python train.py --n_layer=12 --d_model=192 --n_experts=128 --experts_per_token=4 --d_expert=64 --d_shared_expert=128 --activation="tanh_gelu" --moe_layers=[0, 1, 2, 3, 4, 5, 6, 7, 8, 9, 10, 11] --router_score="softmax" --normalize_top_k=true --routed_scale=1.0 --balance_loss=0.00384 --balance_bias=false --router_cosine_scale=20.0 --init_std_router=0.0107 --lr_router=0.00066 --vocab_size=16384 --norm="layernorm" --norm_eps=1e-05 --tie_embeddings=false --optimizer="soap_variant" --lr=0.00466 --beta1=0.95 --beta2=0.95 --batch_tokens=65536 --seq_len=1024 --train_tokens=263800000 --steps=4026 --dataset="wikipedia_en"
Below are experts of layer 9 (counted from 0) of a mixture-of-experts language model. Rows are named router (the router's row for the expert), up (a neuron's input weights, with its number) and show model dimensions 0-191. Each number is 500 + 40 x the weight over its row's rms, rounded and kept within 0 to 999. Numbers have three digits each.
After each expert's rows: "mostly gets" lists some tokens that are sent to it at least half of the time; "comes after" lists some tokens at least twice as common just before its tokens as in all text. This comes from a sample of Wikipedia text that the model never trained on. Tokens count by the router's weight.

# expert 101
router:519493485492516502539538413491508537509536500487536480439486615475519522534527450510503499487486452566477499538543523454500546470488557459509506466500481466463554483523447513506486512513568490507492530609612515487555509424477512497495455469552571520450481471521557423518504455517554480495435563508507480451449555539517434470518521458457481613591538430511502544572501528587441470496498479452485515527490447540510524560476491508530450490474522474603480489525511576431492612532468506545470469462531508470502489478517509504499528492603505514464508476432523485477497461485533546498
up0:514470526525496441474476537561523474498449441440524475529515431512490441529461493440540518497517525585488487505554514458475509562495540534491546549487494489510451458435461514496512437465490494533511397542540456458508563423544418584516384482436599510498526505512523428458489475507494542537500522542507525427448563514459456497482548488558517588569466531514564445493505487491472506492493548507530545466549498506448455535485530517518485513454529556534498480488465539451511492493521407570528465522466470546477445512524456476597419541546491497454478501464451512461529496562514512470
up1:489536505529409456509463516487578506533405488441481475571517515468475462495490495505531468575485470530551536529494521521500520550469500416541548503555437452497446536396445490488425427535518568453523554511517517446443489516489574462548420533477473456516453564490465495603502502611494434485514480447497507503467503463452506520447513542506478481552480522467469481484547476485598424481536478507470468470528518515504533516490561501510495455504487529491518496480493483424568552466558620518463471506524494448483469568466481540477503521513542536489535527547512451510512455551547485505
up2:495519448454541460476469431525552469468489486510527544499469445411495488542516452484502521511487506575472481434474489493501579487504431530596526514476551506398530510468507497520554535572481528528566465448566479519485505560524465528486506493490480521441512533560599481506536508562490458516532458490423497544484480494546480544489532421458517477477498580488508494496535532472441587488487505513480551555526462440429522474495453574478457492548472502448540566512519549401436491571520487501470475523479480474559516491479456456593495440506564500479507465529520485466476401523524485441
up3:472533515462534435455500507487496537540457482550563536588470507454487538525512555564523461502543554529481519509530472529468446455530551499484458539473473570491531500483466561564490486498515570451403521460589482494577472508465494468538461493459527496466482498484501514511477582517454465511469466558494443488567511465518532475481506560482538538431423512496516514397545542522457485546504444486454470549494491484540573513505542522538568445510472469590529607536530504465470463492501439511496539443547484446418434482532492495565495514517488475562462482538487416436535444465480473484
up4:508501508432511530583576507482493475482507453503522581477486544472436575546427446514568542507478517433542453526495573533504479508500455548504554508529555480515501530577427490452497459457534505523517506574539554501451489514497539471520521468530517483452503589516433553449491506503490532535478428529482474504411449423479499563470586499601507441466543458420471468555511462478521493455530476454562489508499474559419472523524484457590549509474526486465521451529509469457512508524515468502479463460506500485423474466538483447466537510503481469512530485480523490509421487526550443586
up5:507466480511561525485570421469525540517466571475456573486449417473453489508484516551567486531507448488568479520498503517486509500429494432541455482453497551491517504549468494451546577486471507498398445476508500481500535551486459455475513502497456469463559486452505475409453555546500465510517436531540482513536486508451529513489549496568501524503532440467523484549509525527455447413549482476445505517485517480445468571441429505498525523503481543572501500450474504533489586527435540494453546498499514485421466420552522497568499565523506530570481542420500599533548475473493539484
up6:484453486529534540580480504573466430476518443502454489526500470466408449502497452431555592507445591551529465491496533455446553496466511523476547533515482532587437496535486554574529540444487459543509551517547519506570461476530519515496509547448500549434563444442553503461442536516523547486537539421494475502509453581541447449512468507495575519549473537487542490548493509520520525504527503488457485552563484479525503469418505499518434499467518443609513460456452468527516462547485492449509512505443472422467511503452530538494499527464509501480496466501479510527498595537450505533
mostly gets: " died", " returned", " followed", " came", " developed", " moved"
comes after: " was", " were", " is", " be", " been", " are"

# expert 41
router:565501463543465592530535421488486468562565452495507491552518556535443504502529436529498533500420473523519473490465578442517492512479493498515523453510576495412553575550471465552490517494556497535405516481598559489480522489479472476462426539502492431447432479563544553498495599561554532488492430503503451486561522471540461501508535513467542519569527550537498474463526496507577541481473472502471507499525525488484466451508435461523504512464548423465470502489514507453484521486512572488460480509537447449446516492518489544580466527561497496465465529543432463472509435466498458513
up0:485454475528469511496482494452555498473494517465501522522512498502461506502448508499427569507538526535445483507566426493522524521535467558495487469536504442505468427469519504502522460518497500503529491560506462523552562419529448546490496483468542550519543506446481442567434465469489495392537560559500390458451459481491478553537493529547501576485430560464600512493530490518490425495428493425572549510474492548500545556489516505460493500496512502502504500486418469447559497450537403550505578514425500494520540475486482438540453538553407511543556521468474490474537466534529482467
up1:508465536494476553504519492497466491471457502477458450505538494523459473600439531545500500501494512465505554505527555471460431548519559505538583460490470445558506501501543475470514468439511445450530443442500484510438547599417549494477540506604533533464455473509493576504500461577466504515472459442488518476497492556514461528495508512458527446509490519549537527529540400501559490595516530453437479506367454550465452537462540568468498578507459479497553486494545584446517513520479499505555411555480475497476489503520496479570501473456489490505471479495456458507473525504479547462
up2:472481577479549462552530546509519478507460455453553522568541492568448575430588532513524478475496547529514510431532482544508546434489459494499513418482547428514550443444451519568549500526498465534469505471558549485500436510485453471544561552493505516427578444443488577481451527504507512568517556537554443516467459522516543536598480505481472475531511433452506456499459517464526486459437459567578519472520457480490475428479501531510550495493487438490522462451558569473497453493495531557458490470506507500462488529465462508591422501471548511483450503496485497497509459476528499459
up3:417476461538541520516458462406430503544580451468475473447546530498480524529537412512499487436518473469489538433487576582505529524536463435481519500498481560537472465444483503536509520442546524487511512558520403483451423496497524486511550522542407500495520517601533500492490476471436521461457524488494545557534503491487501439470534536426484537507488509494511490540452501543408469522505429557537466565459537570512510487528441527458501498547478531536556515496535546471440527471489507527469579525534530495507564458488507479509541468475506529560545512429492553551519413436472505484
up4:458554562441500576582612536513473466496548506455464496474532548489427501491498536481496505494470480429484505537472647487492520461507442547468586504478588499512529546490441462470489514526526492464521456545529517539428473452516593486476533490533483547522478554528462499433518506502442563495524466583516492499488505520533518597476517491440494522545511529538484491530502453489529471511565477438468468430513485439438524482453526464506491531501524453520447525495497499440417470557490530453503463440501497536494511497481438508474472459578493529462554500448507490457533518448454533592
up5:466439503554533472498528517506529552549457576592517517466438524492418471451433424485521503484490489466534491602481488493486495471492507457496502535486525476512493543481507506499474501511578511466442506475480553490465567570482487449484413559496505475550520496430533481497512440524476458468537440526554511553543508480409429507547561456503504549446549412430511488452576492524476480561543554500550435421436484541511571525510494463449536494503423526570511491531538471499494522548513487517436494498498556453459469464542544525530530491518491430555531489574479507477496478483528445569
up6:459509498425503481580490479470506489439492542506514588506529512441474471464438436512492474486448538456437425548451548555439504556464522502544488476516556461496488522484498499515556497478478463520404523539465515513508496455554539567456531484510524460435503493499546512521423569552582541544424505468458519454538469505514473528475495491408542529496442515517454508531533549507501471502572462549507456455549487525508468498460464476512421451483500500537520521476494504526490502544571525483414523455526529462480465625517500589520496521555545547470512534468525506470485547512491529636
mostly gets: " built", " designed", " constructed", " directed", " composed", " held"
comes after: ",", " was", " is", " and", " be", " are"

# expert 119
router:541498475476440471465461512459520563458530530543451534529440503471570505454503431516540501509469544420526509520472513509532428509575496440441462586502512523575504548469464464494446437496505533477357523507542541538445461507562520471439579540519562471524479418611477521496481529498554558490510606544494483442483479540457492503467438474444550490530510501501442515490519480546493471498518526503510519478464518454487493492525512523485503476458471547446478500462482536483529537609500437547585488502535479473475521564556495477496503507506461492523513528472476442471569582495460506531
up0:514450417547496455457470457530548465505516483555509492497467487474491519477464495571456528460620522494426518518513462464489508513473568509523453527522551514500542506499500464444479454527502498504415447559532478608479516452511466490446517512520497527479510490530562413535442516547448513454498552540484494451479494446547560523534541471516449514568517529474592492500467499509514469493547489468491526540387531493450468537457493425492553466515503438533453523467419470417545510473439452472597515525528526484559472522538483481531458458567500474479505480507499445461545406537534554475
up1:482503529476475610501515508544522485491548541456529491541485402521520481479506516534480593475532456485543581507450507493519586506516507436548493504468456527534545461470414515400511411448534510503532530502466497470486440511501564450461562533519465486481497516460535536516502510517485490470494442479481516519482429465487571496492414496484506460503498558456568557502472551554486470488532521484488482530508489453534559585426499506504462504396589549458492506524485470507453546549453475525437515479450514473447421486531537508550489514505493463506537529541504426477580554391528506511
up2:505468446462571465471581539505560484477524509486482495532484431553488526493496480514494522577468499510571524577492495492527479493491487468533549488478528509511557445498495504607495469562516521481421502488469542549422461430507502421467497495456550590450529501569552497557498546499539498457463503500496551621486466444415484550523469449496475410414465512471488483476496522546540522533559474509565442538479552423506504501477453568465509504456464487484494512524430475445481507522494480527556535474495479455450516493522495482473439536450528476421546466482568478496494433473565556512
up3:473511482525450495478504481567454444505532509593509488568447470475509533482551433502479516532519539541509586541496511494496513451569590512544531593459540480520624500466513424576501560483453558560469477504474499522530400512477491529507489540516488490495462490456512474508511443476503459507514533477490435487523423504462471559490526489525482503471476489483464520523440487478481481535481495578433509502462493542452472417502430495515489455579438543492529575443477476480494463554534550545497522473496567459490507468505515516593527465511462519502416522459508549492593462484509558416
up4:503501574462544518507461484527413493499576547583510524503391490588497572473452486501541470494469475545458516461429543484520491461465551461569518564479518525560487456559499466523436542394516501519489527475505565579518490473525524469572495468520406545486592521519541463442483486514504463474452506505539430471493494522482532565445577490481508539557511478508505482479521547536523492462521443456453462442507452434446471491496481528475460491579447519549589459444439504553468498539524504517523484484434474530489499473524481559538455507559458541502513469511499455508488531491518550526
up5:517491568496510502490481571564540493530471549469461474454468468508567424513471491535502472531464472492579497541510475522464511517538454399551521528449508525558494486500473540497527512450479541424445521435460518542504471553473492433456534488488524571518594488534507534408409503479532516521576549452461456491490429472467484535521547496491460515574465470435425500451443530493470459510525497530530430394604481501454533557467550501470453541440479533484567504497542512497480550526523456489526559558535461501477521500498515516461456456558501420531545505499498532543558521490506471507
up6:497464543522480466556533502527568438530472568479489487539515572475444400493528473482624502511408424489457511476479455477487524578452520458548482477462534528550457516403508447509485526502467536491484535523486508536470460485491518424532578491437521539492552553516523516510475550522493552537483502471435467534528464477478518512497443499427530518464466520446520553499570541488508548508573515512550432491511552445532486515438497521551456460452546500537471550519450489470417457494604506469471516442519503495447521498515504553523432509505492427452525539526430550503544557472538495510
mostly gets: "disambiguation", "yll", "iv", " Vis", "imin", "ideo"
comes after: " V", " R", "V", " v", "v", " |"

# expert 105
router:523485472353520482494550467492571477468463458535483491519431572495467464511487480463572472566459471535478456486532426507441507508458577471472498565563523561464533483564526494530513469457485538508482481494554465480506505492509484506519497480484415492494547433490509494413500479547500486501557479530491511508470493532511508538550497497575454538559531503474563530500511467479456471432431519530514553527461494388485524544495473529454515494492527491531467525499481458462521576527492534501558485505555482458478505536480509438498471526534468457523476582343414510524526402555502485537
up0:409499540476472468551457482506511527578466458466517515529535489478433449546440465410529521449601492465498486523537501513480558491524512482487491491486533550487498502482453515521415535528500524502453478509520466503477436445525430534538516443507491526515498527474513508425485476545484531442498521580493479511473528510423516485534504455497458540482465541409517467436499554485534463495550543519577513493446560450455571493530586558521532486507470545527534544477510408419496472427455483559542521473487485495597479437498520548516413547538494534497425474449451523466529515561567508488
up1:515552458390475472429448550518496482479413489456519434526486582551476490437445500443499471537492524430601481512438519525524485492520433503522454481557529507480517417537472539507498498526491567504580422537480486428558524480452496511472544456543523461444455464529497525488497449548535465534502501516495552570422510471487518472477444524534505551561505512501442495493474404517504543543498535476461482502416609426472494520484526505505421535485516545503532450498496501512566552500504440498469503505504512559463501541507451444558483522439458492540540501517530497556478541537532527543
up2:436453505434495492473553533524449459540511506535514515472493557480457506453509493542475441530415483505558551514556482396555471542537413458505521454492512443423505525542539547522463444485499515502492572493536453573455559520432536457479456440484452443516531491513492481484487500561493571518446475475486569579467450505472533476509484436502583471551490503446508499484466511421535547510590531549498503473527539477544578531466396518487520499499518427518550537543501551516574512476478526556461484478576486438524533462492466437488459494497519510446552506531485496488520477491551500552
up3:514459486452547507515473505478512471514484572514523473459460440563525532520494498440579457541532516621426506440529563520509483497496484539553414521474519440565499443494514489453553496465482483498534542522417404528532425516503488464484473471505504554519475567504567479480486461516497565580495551515501532535448461467524414612544485436538539483464509463495596492538555511463519491505549508449479507479497506507520491480445408527549432480548505532473481482470428529478475508481494499511464505523507501490511444514539455502491581517465494502561518581412489497534515485494506583549
up4:516587476519536494504545576469516505460475525466443516495486544549558503490511475573522526515531467513549521520490494438462468501530498530434516507576505494487496559520569559517500488493478574477525474469542549501492525504473562456548542502560486441443437580481482413440463494365443523487453454471512418452450580479532568465520538521395463538511477500424482462487503489497465503510452461495536586482475478463475470540473555441520527406461520482456516508515496475512518548413473507465485519541483472500505521482541534508505543457484558573469500469467536513467510603542503502506
up5:477505610477565466517562455479573547524480495464508460463490550557470489478504511532561544505500458467566563562538478565449525462482469468476449574465592505489422471534506477487534570528434470529464463507524512454445567564498501453540543481503526441461451529491482510482500491469504521481533471442514495534484477503485511521563531437440550508498589553489516432487522484422529466449471524519495534459460473483459485511497463509478494534512470506525447533465559547558523562392537478465498483510461460528453444508428419525528435570497543533532516437507484482577463441538501471500
up6:492464520469503552525455465546518538537523485509489554567525588525460444467513453447480534577461512475536462550492542507504544490568453488511512513483471477468428508462524529505646491380484484514505496579489486594540463499567493492492520435463519469460480468494523476489534531535526540517526520431470537481470555501522521499461437576436541523489554515511513474602478458466590449514508525429477502461474525412494475418463462486542477517495504481514461482519513520459487468466541438525521518488559489466492536424450557511454543484459463468455513509486422533534499559494506555552
mostly gets: " moved", " went", " worked", " going", " come", " graduated"
comes after: " to", " at", " from", " At", " he", " and"

# expert 86
router:450432519516500537450545452533595548461464431474499616483484571497506535455493518535580521437518506423508505498521494470454531530458489578451524550504504472511500538451486484590470507535484465557481494495555501454504438411538454542494512495439557509490521582479583493521487554607515483420525490543526507407573516516496464469484483530516457537495501464453494433493479479450521444489451489473533615513519472504535527496496562488537481464481539479498526515493460446427478461452514567533535533505458513449511496507530515510551455468582500520488494479488464503502543452481546520555
up0:472532502488460463522499463497481517557493459507494547514495465550433493553460510511467560474544517553494533522549463509489451510535525591472459499450546388518503443437506466490500473483561472525465438555529410512495510389487501525495470457409500491520469491511524483429466513549525530508531553517500524433506515482508590483531469510531493565545489491413485512415533522539514472483524551517530560455497506481487499538461621508510523485475617471535539542553515502475542514499521461564531499490510478431547491492459525482582410475583466500465449551448456520479521425513498488531
up1:471567497459562552516452512557429455494503556542457511521452528476496486470485500490538520418531496433508540488477517535513430508450552504479458526524457573493555509519522485428549472434491512489478497497507497442438481501513426462461505478482520478530516494473544576509514461505492515557489548553517509490545561510459555479458540545453457563531501474486518447566498556499563562452489569486554519509529535483560504443468558520501435490492468566458450491508515518488439445525404471555459557515503439543480496558503511492470512542477462528493680449472471507490517503447569518550
up2:463423590468502508509447498551572464544487511510496516513512499519437488486474496450496511535453494462558474482523570445496478457515521503484451478503604426516506576503494507563480531450573498537462469475487608460488488562520465461471508503523531480429546485490562513549448545503480460516531544474483544542549503609508532495463509436552510461490466461473474543484472554483532524473473499536598386463565485487450479487499496517463534479553445429536471594574548567471477521567483473518461491483518557437430439537463497537501538547499523524497512489491467483529481492454460473522
up3:527442477521501443570462487517494499538478514473455513401496522491485549472484476539455478563501534544554422461508480463530469467483474434508513493440571516479526533456479478473500480539519484459492447547509523477480532530440445492571543458549513561479518502476514574549558523506527496390535550550497460556486551493516533530397439517447587566504508471493456491495516436544444503500478434529448466473503466460415520541499545514477489510566522409523507576495453575508468554518600494452491508481499491510484534469505506512553576482457539516506491409507526540521531545539448498438
up4:532597537530494538474487465523580462467445519545571561489435521493498575538470475490462463469487528479538534506519479475495522549526531504470420493586551521509484484477528535483480462563509573478527516508535543486492485482537520440482577459518546580500519568455474460533420498532491458491501497511516440552423511513548525547495457499416481548453439474562476516432477550454504460519491500436556470479424504460525568507499581458491483441475516535466461506467471505405406487502490455467394529483460495455476515443508496453521468428587534480520499489472459465497530521525470482523
up5:489467549530526430536560515445537516513449454492528563471458447449503483448474459536514522461528517482511475595578515400501518535497482485504560520474533532524521516512480528419520463526491476474465455504498502470508531587479483511493528559556471468541543421509460489530498463501513544593427456488514543540498526482414515493488424488502523464482565516463531414513512490522472485449477480478484497435517540504440508554498499450419487498503445466523547532478524495508464517362540563499516509537527480530489508445479484558468459511552506570564501511481455350526526448527495545530
up6:523551536475475483481545539529534474502464459423557533461421544463519503416475421491503494479483552449534530537502516556470511524513450485515435431545472526548572440440555475536515536467546519554498421449522531484499490519507493546500511548475477491476553561472524502449493516522547525468562525468441454503425445484403494473435415494449595534561506483464534419509553529434529425494507534538507520534516545475518530478463526517451493496504468533513439478474477465428580492422522517450503521444506495471490597458458511470513490546471460527459432550491481520489460521514548500462
mostly gets: " make", " worked", " wanted", " create", " find", " appointed"
comes after: " to", " he", " He", " and", " she", " who"

# expert 98
router:547482442490533512561485526446484447456523471535506434507535528524533479535465586500508550443409493461512508518553506490444434496483491536465490514495527485455502425527543573429456528440545492503447497486543519541568522535468490468506451462393451494510517490588503527502502577455516523501494492460477477521517555521518469491502518496589406510598457496542484489493575568533434533463430476487543531498490510460510443538514514515442527428518525444515512500519506391465540551563504533476522497523483514498518525496522499443498440572441516491482506444528566502477401493516417483509
up0:523594465610456457506473482473537459551442493514524538567465492459490491495527550510505531488543485398451588503561519498489540525497498511503511557558513496474516486443516533543516501484447536503407467472540492518471481483500498529527493528519521528531475485517562476544459417520561534486539431541566503500436517428457547541519565535477465490491540465454467506532530507581523383403541513476555484561487530434454541506482578545471520525498476440463441530537428481446440489455460524490542515494486480473545486415567491515476492499568534471476477492511473480530447476468541454489
up1:468540518442437519520495438551491511545449491483497498507560553453482561478521535571526485482424507461495503400410481605496402475518524521556476530566493416541435476522526504445497497445466485393497449536513518400514509495569486482444434522499504533494415488460482509477523497565500454461494509504525531556486542453468541503514500489454438476508506535503520534514568488512556483524517489531518548451517492537552459474460510516485497505448512564484535495474454580509553501478494503598462535559481434480509560568482532556438446528530515488476553437537477521515545450513508513514
up2:503439531465498498545533504479490500513523490468556512569443524468444483561428608494515491534456507569603528492549535456544438486497418513475476488552499559457536474449530476511454474473530530567423523444453556554539500551478483427476517499452463544468484511513481484516524515480406443453491534445532587542535469477485528526448453464551481488527448571494523509419578442482524461451534454509551440485492530465489465569485431519501475508492507417457469475434503482433534531477524446527561498538473510515510473475495514481524453489475562471525529464465561569469477472523508484545
up3:481546484480527548509556547520477504497512468471499455512502492538543491503497501479557483498438520483525558487481491524534383448484487500527460536526426530507488472543504473571448463403443589501466383573566484571521490476470482514522519530494471497575476509482536470447479589536536469558526510455463449491458495493463497471571517449458539549544486458564515449446456477534484511560518494528493433503517493515493514506508488557500482524501475556484560452535450483425499434482540448517482530532548511421574496505455517508476555627490445504539517570505440507502549479449466508431
up4:422553502572538466530509436541471417465547516489508539525456579490534548508457448534517414467488476461535469530520550504458552533537496521492487490535522487510472474523484450542490501461421608471518448460480470516507553428529521505504527495469509479395490460510462524495491533518500519575462510503464436462484564513476531572510535515475460514484401485516512545525484557493533453531403446510514429489507532500533553550444529502498486429512525577463528461531465512524492509507458497404448483471495509564587532434507421557513519568519450500526481464531483468536548485572460523489
up5:465522484438549460561528562502484509548488519521508439475426486459490528488419466490501509500470534499497514488492503489546551512547491588514548494421505468538462460540512563415558516522530526459533424421532491503529507504477496518459531464553529510576506429556471553459460451454588559526502471461596500525432485478428472517421531525484507565472539515451492469475464481456448470501486500457521550518400525522551525497548479518538494526467505550483510500473527525481561497498510488527544547467542412482403462516500514406451488511539539527419537546493457493544502442428501543504
up6:522467513534566488512558454539544517469533453531514476498487555495508506527452506605481545469515572590506529541457513452486551485464536483565497565470513453555513454479523471501541539483504481528476400609495553469580514512478507573516442496467495506472575449536510497450513518483477473518493551461473447512505511478584429457470471541505519476537499437507517523508520449495534468513508542462497514516513534492447506484417538478536438524528484584528497424583475494518465452560509566508436451454524518450514484508487516513446442600448509452458473460499442503453548568464472427463
mostly gets: " Mer", " fre", " Jer", "immer", " Fre", " Frank"
comes after: " S", " T", " K", " L", "S", " D"

# expert 11
router:506507510502475476499579537542455497514510511476512584505515450512498516525513457511476500492490521504543505447469519490575597493492538551454458493454553562525448518550469508465447454484548515514543489501602508488474575504591453506536446551511575524516490454479484508506523559460529432512508475467428525484527504422461497467486487407418463553447485513535519515557502457520536550570550486515511502544592521525448455486510520533410472524527463492498468527461470509399508544559449523522446521544492464497446519508480457525441471560497520515537491407548552456514603503563525471502
up0:475474540547442480479525486508500482563513529559516498514504520451395522535485504524472539493603524456465547509492501523484458448426522586447451548423461516459489436466498473450396483491503478493457480513395430493486536520481542486581427509460509532540450492517537474482524472533545524470510496528565470526493512506468541509553504481494483530446468547495544473515542478561515441465545484543475511572517533512484479487501578579494533435469600421466499507514462537472505532481484512575504515421497524495562464462576449463538451505629493516554496477510476464492483507487552498514
up1:540489487486505485458576543525545542546504445466540488523551528438397427471540477513507447549544502513539484430442551484458523583568510464516528511495540524489468467501517595480482520572497490525471472501436433402526524479495520507545574582443515453522440414505497482510427467520501507517543498502523532504506471486508571477560477492528510552562540509460508522483465485519568488499564540495495477514509512527554513512390496477534470492487492519466529481521464378502464518427490502507552440443410458473416563532501522488549459534445507469488536490489425465515486477512510469518
up2:499496537492444481454474521532514456488551471500462494470582454509499557513528494529489572530510447476546554502473568447576495464549508601503486429444589478482474518481447442453542506526473464496473544469523511551471460574502484515413575500540516480452449514528560591481419474479464471523530493488467530510502468490521551525431513450518541466493479479532499499606467529495501503488502545596475475518498519538452416532493463567499548487535489455416438541486477468466495565527515463437447517467500526503467499544504471534545429515487569513450566534564508461533508456436473463502
up3:515497469598531482442524508540463510464521489491509464431508485504500472457471517443443536499428534474485487498480523531501468508587477486497555483441475405498566528522493511462507518470537603545512491558468469530548487505522514529481484493590444499506390549504592542452511527499530491496533515532481484540509460501531546541481486514394476487538470502476450537542564489460407475545492515567483525551537531489473446533530527506492520479500446555487515522507478591488413419497569531522450441494590514408490497549496440461452584532503511539551497483468476433496518466505466483470
up4:453538538528467536514493571569522503526508464586459545488481503529495486392499535517547403555484542520541527462470529584505515511475530549506548486530528537528544441470478527467526447495519576512485481498514490547514503494513513490593445519490560427474440549510449509469445515499431471442473504424435455527508461484521454616465448552487559559515470527509527490518546504456517490464507462467509498475470530516456472493513525514408510479469560457453512494521476516512475552462543618460416515535406529516504454497464480485451472527524481554511463462513519555495454523476490413548
up5:451526523548439455487518539476438529529516509520524540478530529473415456498465484450492508471498523470613486495517551501563468499516547550517452531442428528485486465461499550454561588524470533484508505481463529507488523430452519433454512520483496510465542493494562583474541426462483473403517479489548438485543481481454479491485512467525500501466559492418483509497477513443586522567512528493495522511537478592532493524478457479454513568519433506456461532510477522433476502561586504510506470554525529473504500431523527617493405547538470464551542529540445511458517507447571495491
up6:454501468524378501495519525480473460489440466524490524439502502445469473502443463486539547549438522503521541485449509547474543446505489470583506487495469509522471433500527603522533491472602494536447443505518567530483458526534478483547499550499494520533505482495477510362481525502527467477462588538492507510550418502542492611478537523498499490490493473498508553527533513515603521552522503452533458468490503581476554505446483470506482455466512503525519523500520447466518493494520466436551506435496463461423551556430500568517506511537499515451510448489505478500476576501564533609
mostly gets: "-year", "American", "-class", " appointed", "Studio", " Assistant"
comes after: "\n", ")\n", " a", ";\n", "),", " =\n\n"

# expert 78
router:487556488451463530513518419524548496440585488493501486479480458474490474482469474495499546432567531436490466509432491532486496493516496479488546435471508482542480495483473471408561517410510535515514501518540498518508504472380503525434554510526448522465449585533486586513503535505553470525515538533483553497506483532440554545510460505457490525470485478514624434407590508512525530560576492493515494530483488600517494522524481484486474489519515492524497490465490500478462457540485486540509483520466488423521498475425480451546462463537473564504581461482491508476538547539631489434
up0:517512505540508464465483473482499573495475465570501526493508500449513461499539529482467501458589444519494478536514490539518501560429472545550516454471534498506478504461497427493538519500460465456424498527549493470516503401518406499469451470472552581425499517542614477533437553584475531514505563533556517403517503480517466463476526554471494529486494491533566442513571454492530459477516418499462496557535584523503551514484530536519515475450496520546487543498461553461511535474473549564494502467479521418464565462500385526519459498584452480533495463494476443537500484466555509512
up1:542547543421563532523484486498464479569533475539519449514543503475492484553488549504445506579610429411552479472537502423477471532529470445566499511494562492509507505510485568512478460530498455597533469497494502420501505513471471489546570535520518502476463471504540503493423545527478477466512469485537573530456497454451519500480535511502534475489487547452506536514468556492567552506513484505533436468559471560460504475445557517432511517497468481613494462573533422487553455495484499491497463479527472508495493462456569479494482600531495436569532440431530485514472497408469505494
up2:557475443501520453454517467537485512509461455527486503446457463598529498519527535428450598485454461511544521470507555526564446449447564518493458424479525593450532476478518473563487517426495517511463523426525518512516506484454536464427521481508516459514514480578559566495515498490489451558483508497495547516534491517416563547436462491556544437592502504495495534418543553513489541448560539536509436527524483451407518570478514506473506533467507463540472554549574476438498513547428473498524540514483516512481488510488514493529446483493445490467505512490476548481531523411466540456
up3:516525418531478474500520534543512577500436511531410476498535475489474416525436511514507488506511562517470549513560465520458479466466521505513499592399476464466504504535536586486564453523506542514477489489497485446561446566446509490420429546473486536471491520537529499427510522499471508495536460534542493515485540489493527542454533548452479452492586528438483472501541521482400485593521413480543521513484480475478473520544448449529496479484494508516521470494510587452501441502551561481522502535474469478472477502464511577539594532501423445494400453500558528515558501506521503555
up4:471542512564521511556526501492444443513549454456509538483441505448562467418513487542542487460496506453484519591519498565500496454564417607481503463484551509526504483536533469495473472527455476522521504459503502496479500492585542525564508470530456503491506521584483505499476544430490459484457612473524490494477477485526547579453507552531508514522470490538458538471499446482496467531500486498523542513505547552521547515558520506488562380533451473478538500482539471497484517510456452470480503503482459490453484394437444517502504580605563484498513448510466470461508567500431415569
up5:481557506518482468421504490483468474524499486564481457448509467476482478506471503498467572564512445495510425470579479483424514539502532459511512522480533527475458511543501523451481466459436481468451569524575588438525502506493452417499493528470591540539543424472492449468452515484498501484510500533453459495488462544557495499487576448461522588444563507485556527465527518509536508540539542514518460489479453509518522571476497523491503475533448498518398480514493543505573526448499507500502543496560455528413500515497562468511516568581500374567489505526445500550422480448534458521
up6:469483498457451470513496461518488434497464553484480503485491501424538477564536520501447481569472565522519483550507471389422462527518490480524466459483473517527461545490463514631552523431549542555515497516536470570534452462525479582520453525493471535490537476487515501535443521517488513510486548448530553445489465482479527509482443530424563450512516504506553584517471488480519525540463456556520490551493472491503472450441512465520452487471572535547466590496530474513489482477519460454481574460538451433489503502481525485562479521487474435482489511516429510442549612530402452557
mostly gets: ".\"\n\n", ".\n\n", "\".\n\n", ").\n\n", " Animalia", "Area"
comes after: " |\n", " Born", ".\n", " also", "\n", " Coordinates"